Below are experts of layer 7 (counted from 0) of a mixture-of-experts language model. Rows are named router (the router's row for the expert), gate (a neuron's input weights, with its number), up (a neuron's input weights, with its number) and show model dimensions 0-127. Each number is 500 + 40 x the weight over its row's rms, rounded and kept within 0 to 999. Numbers have three digits each.
Before each expert's rows: a language model's description of what the expert responds to. This comes from a sample of Wikipedia text that the model never trained on.

# expert 7
It responds to: Colons after field names in infoboxes and lists (Release:, Occupation:, Symbol:), plus location prepositions like on, along, between, located, buried.
router:471539457469508552475374548449529477528520520449549512485471480469473487516497517446488510525465489467466491457532466476497458515485536477523525581461401524530567489473561496498462524396490469440442471467510499524499475424496483506457539459432562511558476500476518521563505478527423592468489491493543480494541528535450531456561516470519544425524510541504550482603490488498548440541494
gate0:502485491522479542524499481525551448430521481393388479555567503485476485462510497471517492591463513492512572580530534507544460497505505445522522515440508516509502483491494499552474513534555504517464530469516559485552480435552523488422442517525450469431561497554487429485434480549507482511452504485483542433510521510419493447556528519518512483544575528479463438494490532495446401535518
up0:532410483590499427568588577508515547514409522537468471446513547565566535530464545505473493460532539511458514522528512482409537508447447444493490533508497534488481511475457444462514479496480481480538488585516460514451501555447499472510524462488498494498511527483455543520536539441455536490516499509553531534435430507511470548465531452498454551527489453549466511501512507483556578420444
gate1:470506542448457548519488532534472512536515514539594444521441506485468507501482496487496537545460448446545575520463514473520565472480497466479482506441429550450546506535636423547515501479460442541483488606512538510543530438507539487543532465506537499534539539522516569499557470496474492542502487524542561515480496509495552461451523424485495526417523531533531436509511460479463515448426
up1:528511540449514519443423564479553489510506514598517454483482516519491484498458547519504527544457493453464501531516478435519494495511480468452497608495429585461529466481561457487532527472442412507480518548435544568498448504503548550562552497444534497488468562469512572508540511519511588548469514469471530599489511528492523500432526444456520476480515526539543453518509520461552501433489
gate2:434513506429475502533502588538493538468578492494552484560454484515469478460513467527489539520475512479489478507420520519559616535543531540520493485461487501491448536473463535559457515590427581567481485504450522523529471488484496482533525573512526468469520528472561525527566527476468455465467451588499492420560502463537471505488498462488469466493460497549545492497468514439460492466391
up2:485491509567471538482509490495556450492494490537507459512470463498478553484473501429532497470603493426553486511474487483500531465525504486514533558430567515477530477486482407498439527546442523482575538517479490493556451512470533508453500493467409475443535568467481489473577584463529508531462513558571588462460536524474442455497481506455433447452478528499530467518522538478581449444476
gate3:542524495461492508466485537494469502509512532380448503551503461516502512498580481486457495480492511512470490492549487526508547530547480395522459455531498522457547579486544568510439470538518525442456414435466474531455517485575512532471535517504504461601499487455499496532473478533486509481502459472581489519551472523493502512535494479522518436488519514551520593449487463446579538478629
up3:486520493490485556492501443545462478480492507538544453532576485551483490518401468526488515529512479502474489487518438422498486426467559510483527561488444597535483559500469503532643504513485451568556421498520464535547520442509494472511550564497494517485525502510380476474558521487482532495467512544521532507443438522460511512483514504485520555448523467480413530494506469506499485463415
gate4:415469480425486544558498520509551461543521561487542501482468489443509479542469538513508519431405546400475491541590529479535489470518475523464493486493536539495552549515490525481455429435495473487468397461489489464515554526506426412470510475506467483513519461480560499488443452472468505465492485466499460477480567502544539447474500553521509513473504459408501473538486469461424491510412
up4:534453455544472436470516520555497470469516465481473531517552468476462508403486469500479487477573473482524451499531442597487493487571549465523460508467470499510524519535516455464524594498532532499503567510464450503487482530527438477466478411536465503502449549527519494459435545570513515513479459585579484517560447500464559480543454443454528561523571525541498507538503474522549484409459
gate5:501446539559490538532498515549486546482454472490485484440601523503479475527506521505474496497485524526487480492482469384478545538502506434492554506480436476546540495415487504476470475505509499541554505579543501498455508508488569523523427485460493484459486507489520498443488570494493460447528493501581503451418551501492554513461513474480531497486407353557508527493502521446466409535443
up5:499575543523443496470542579476548494518559537401611538521511465441511454511525536503468566483448427511487545464454519528538516473470509542527509551476525519488511524481479481529553496558455505495529486478451523520525451489578453468519499573527520462539518505524496463508556376454500536562415507543507543505472539468519442469499497500525465482530550483509520403461510477541452506475570
gate6:508556486521482606507488495429484517511513449538595449525481515503515502524515481506496536509433489488538546517563506479516496492448512515497509534506446517473577490476495454502400490523539492555456528473563488463553518489544535551497441515495513489555522493476428502456511555526530487490597523613523500462534510543485564502506492510535579486425536541503437556490512385499464417506545
up6:534479505502556454506568423592453457476476480553468492509522519500580494507519512523470542490542537548528491454438499527465516513512494482475471456461598450519437509501425525480418518529528580458509535549494590476528485536442506526539530525492462499418533473530489492501479525471496437514444511522431491514463493465525391471481503475514385543411459488469503497449502509445466488511504
gate7:476457470522507496452515502497462540496532516527563511500442473436495449539482468511505568533482447490519548482517503531473515448414447533466507556426405465553473521453443514495509509473502524473445521494465561528543495428502549485526455506539552468475546519463529514519515535530517530550586528613501469502478458528518515490500457538526528466459525550610519537488534428480523393580535
up7:516554498499517505522521439576485515494444497508443437532514470522540489500523480465499484481534619476489570542484491556499485535449540503512436416548562553466565501498533503472380499515477534461463490460569497468585489570491530566494534533473433499511503485501422465549428503496501508469491473450510484422482517477510425459478560485523471477413440516468546528456498523541526492505527

# expert 1
It responds to: Connective words introducing a complement or list, such as as, with, including, because, by, plus colons in lists and track times (3:30).
router:507511479486430569467437537474497453548479485510558523399471560443539456476466457463406516554415484522528454440534491496448475544449464497511510551483463502552476543504527528507462537432533513448493481450472433540517499414535500463529498487511589455512476494473545522541490490500556521443538488528508507542544528566524556477534536506539512468480476544501556531479395498448489478574488
gate1:493525515479445576481497485449461514487468458542548540472509556473578494467479584446510519538543437544535474492471506531570514530395545458509459521520439504420430526497472474535481537505541505496473523520478491500493448468515539476519467503443441475488534593468455513517530495465528518437476514565539526547533493520556478509565472643501489511487519605534503478539492465491554492521549
up1:451510505497408548477539522422514496567493510513551516464496481501544446540503589545378519508478494497454472522448506609470467515507484539546501516509474569529517559507506471490486535535564493524541516463537439515480495470534500491513524474524476442538540596471496522562501580460533428471466510565493498581555522554494488561537480476497512490428564471498533472474455518440498458479450
gate2:507547494506455526499445509431453479533504529459385432494566536564473562550436394511476474505450495521517534473534529530484475455518523472494488495435492491530471452469467507507536544497444431546474530536542483449515553465436518481485511556482492534475478481539471480492506418428546473495504467519509439511530531457433510494532492518503466410523497516570546607470482525506582560525482
up2:529478479430506483409456482501501473468517573515501458493470512583527561455458419520562504482476556494491484504459514495597516516506500469511470454479572441434454482531561525514446453469520452417478475538495536549465511440502438490527468471495466467582433532538449479414523439469452517436477510487499476485558457537489475444546512554462510516441501485532472502516429496454486487525565
gate3:485534509446389476488463517487437469504530492433515506433604487459449521468493538421482465503568529504478490492427552469449462522507567539544478564479475487519494520561513441528478497471485472459519537531540488511406433489521512467520511515485507488515503571484512444454528501514558554572456502539461524515557475592458500458489547552428540476539516510542505534535420488467558511454530
up3:454499493519427459468476506446498490487587405519558493490576535431570469466529532507463494457549508536486454571505529442528511537468589528523470566538479436496564505501549498517436507506483459486512557507463434578412467489499505545441432523457558502513503552499512465489512538540519545467473508586505507517527483540440493579556527525440514453480520537516478538525466450522515534508515
gate4:454507517479499440531468565495484509576504520508501530466444468542554478502519490533438433494488461491484457495444523527446461457496427508473417528450522502514506457519501541534439508473468476531522551477454452541452559484542484495449581395493488509552463483480521536536495494546477566485562477543452456566515462431488452510497480451549484526492498470493625506452561521505468460571419
up4:539533515470443461500436537546506494538543554541493516510500469609467523536480458516519403493438585470523528461593462546615489443476467577535483476509494509518457479444466498500554471560523520500504446491561552491498522509490527470429575518496537491477537482511493543521422410451491551505511538472454511474543526477506496483484547509543492471496498465520604500521452545530512542503467
gate5:449469527499507456527474558418449471526558517537457482464508477457531405533517438518470472542436544488515496498470519561507450462489496465510470426536533568560493519569441560542565581447501469426534476439490460483525468519493450533462504455525445474491556487528494539478411476542511499490439510460430458552501498491492434543485548417456478499502502465460561488500528474467545549492478
up5:496547498471528466467413468486432579510456508502552415490480507534486481550500447495564522578536512503557487553479493553489480517580473537545475506546469496505502454526476449477505585451550456428512452492485521531575496441463482495559532512458550481458485433486555544437481419468522566535493484492502491546548456537542545522456471522486484481521493469424536578476457507503552534556549
gate6:510535525503506583494554475571537518512540453532479539504526533511484442453535589501514551475446451470551525502483635455485479539496491447529529511461460548507606532505479422529551432547407508543489497590543478455551477576472514528434547498489512529500517535509461458544540509481444469486495481503531488430503505521452489477478507483458485485555466474563528504505417522502469471500520
up6:552474515504532493404520467557567461516461511514498493411540516504500575429483573512544514477429509501467522446538486467516519534490378457459465515493474477511485556489466459437483494454464548531506461491465452570497503527489424489449470560487511483527510598556492513506513530465538516488497491491495418495468503509543417465501503524437509497536542505557527470423510529459403436523473
gate7:506494487555513507566584473491517527452458574507453505430525488524481431532506473513443557477484504543547486519465508480589502502472536492557524468519535447553534515467533526501552505480483489473508504487479476513444561481417489546553597554461464463512503510511547540456472435483410548506469472511540478454526551464476433518418448486442531465481470402516535488519446568493455431511537
up7:459466511452421443481478523492469457520552457472524546518463540504516534491456523495506512514535463472443516522480524482478548508521510532460522567486509485435524493540513436504408534485439473562542533522558494458526423552575471519550463457540484523475546569486428402509559528535490441527490503559526585541473441569492543431516550520556511496481531494535398486539539498521509448518523
gate8:534607501544526536485464466425534464504576510524468526531483497502467505608494415450472517497585515474607547465547531495466541468459445491495535538492445489481507493491496441504446438479497557523472503481534506471467532448401571490505537545447526510546537513460437558492517493429504435449527493472503516542500587514515484475508512423470462480482499489566451517505560503483518494517509
up8:509516464566524480482514424445540427496503508509491532456528429484516470519495459437507515513586520453529448494472540526475546502512424433498484489504504498528500538518508465481461421483512534438504564460474480465466479468497515486565497567454487466500610566471452478486532520431520497501523516424486577550544521563518484540498553462433491491497529520518386580501579530456553503467516

# expert 37
It responds to: Space tokens before years and numbers after in, born, commas or months ("in 2014", "born 1958"), plus the word so and So- prefixes.
router:430492384532523607495451485452477468565492534509477489537505548460491435502497510444498556516461472419507499477521520501497458520452471487496530509481473479506528575538517536557456521454507511515424527493548439517476488448432507508498541503502519420510513473474517533528484469464471530479508452504506505483578592625516524479462539543559503466529475572416515482579478495467516433499519
gate0:507488501444450501481470504488499477563529505448488519489488558508514498570433494501509470485498506537465476549401533476531498605439521478555488544487503491523550517466488562564485479544498466517495451460446511468498530529550461414543559447478500578587480472462529555452498611518503532491484493523469499482453440533476478491492506492547509445556431484582542489540418503513541597518499
up0:502478494486559471545469474519466506489487505465500476517568502518439450506532492531504512480477490455588468491548606473486542476490512560562495417567529452535439585453508482468490509495526437483559521461476470499543443526521538550503437575528513447457508555530492459479496453574558545513509525419477453542616489491532447553443484462461478535510482445439460492499537482481515564493505
gate1:511526549446522438480443494479451528501499544442495517464569556449502553428482504425515495449529456567537491502421551445466481454481488503461540489476507496473415505451442503518446501368450491436523497524498559507503463563513444466536509432515496382490516507453502534490520483444545494499545484484480589468462436525483496431489502538545474492494493463445474555503507501523522541510503
up1:493522510453456489517435506527495539562550503449483500473486567478542522497541470446503503458414447568525530460490564521561495450510575548490511510520488496469467456487466474570470510494479467554550530480511531477607522458443647496514499489444484516440563539448513466530524499474484486506502479456434539513430454499493518441516503546437489567497436499459517534516515511581454501549535
gate2:505464443537528560537495526471532490490600477502573545524506483435508429524528487557508462537436509542542444496469446528457494530504449513457426582483511482537509519469500511493498538493545525505373482518489492528510511502435500432473542456556463548511532513509523527514509551498434523475532528551436510518461510483545480407497588472483486541455432492451448486554562525556491450568474
up2:536470512528517615505502460477563506491507444455477493486457496492456499480491536444471456504473443556572470508486562518511477547551426475508493527503515462552479505538561426514468426503481499484478530512533498557498610411465498527476557602499476458489491506486487498511577512420451474540515555465458458441451495489457487492486586457494420533533557520530491478491510507431541450499524
gate3:494496478554550479461424444487411515539503576480543479499522478431456467533535549422464477548491481550525482516464415508466442578432534514488542525455483530541506555497524491542474543564515480512402516536565443502530446377492463497603457471549545505490510510500471515521485518455556536517536473532457500530501514520495525474440556490523518531504486531496517544504520500485495414541530
up3:495510485521513432500458479510432541572524600496501503504535532483470479548525565435495478490512498472480545451414457534517424525461492522487567496468510561558481526491520507581523498581529476560492502557510517514515465465519482517577455514490557533487559563493457494544549512430525489462495482506430441607520489545442459517469518508501552478453461550516468527554528513488452406555473
gate4:475519478519452498557424536491494525513512554496541476503560489484573470441462445455546511582499479508511553443568464430503516503429507523622500483465369462486527551556532473475517527498540490498538523462479487459518555409471465443529465548497470496452511524540474533487513507471489475491490554503555454520462504484504580485418498501539458544530450469457484504526540484513453509539581
up4:418547537451543538548469514512542581521553535529473460524554470507501492501534439514529511522494501534618499471515473449545500559487540552553505517474451429466481488539431484498495517461479500513498485520496497507439573458444575446568511549445485569508528493506491499492502500494448449470482465488545505512485500499522567467435450500441551535524371480441486528562542490436539451525522
gate5:572507487571440494543546493488513496503428502413449508502508502535519617478448518531479507521494402457484555518484525450404517467464483515512545470491500558539465496532546535451494513447471473515470532523564493414516451514532489449549488469524500365526528437527499431575533503479523544520490504450497499499487521585507431484505511518497536500538493469468507561564510542504498434488494
up5:546542482486534443480427524496534524473496551506455497501416483501418500470455385511543447403478512486582504537487501503505428521529496543447492479501489552516517462495491611474508566545493497502487522460421498509495515518488520446470512393514491601494492477468490556455493486547507491504500462475486501514439449547442504578597473486536492541538505505516496483431544533451526472508516
gate6:550471549468480455507464487530470487539532420480426570515498521450515482615473468452538499539485548448516507452448447435446552488498555553453507490478492470467552527539458490494492530549463442481403499522531486579517562448539479498475488432493491537507465548505542508473389511445524587485535512475493535504451542515502480427487539472493527503470472482480507587468519434524519486496451
up6:560479539377471524531547521545522608511468467568513562519511507449505523464507470505470563594501574482491510446494472535521523479518498460460532422439544480486557489463425568519408534520488465481411464541515494441425500443409475522556561464465517557502461507526503492527507499525530467512522489522472474513475488507537463479450450495515456472521530492468510513498495479490494546553440
gate7:522476485490487520522520541406532469487517525489482475492493475554503532466453447537474513518481543587531517471436466504477532515441531558481530545469566485541477472521436530538448496467477542507468526517572474467497432448443506537523449420458435504519558577518488481496436473489512526516549573535581472469493579427490473483436581563464548451533499512457488507487454514461519544506595
up7:527503494406554525453490471591479527510512491511457500477505574586517501472551566474384462582510533504543488549487482516511463494540483515536469395498523532568477523525517511527488559558453517436434477550493523509526561439520525517495464536507568479452503524464506533517489483520503421444497566468415454500488482465463462433483505521477482532567519526505551493464488539457430512520464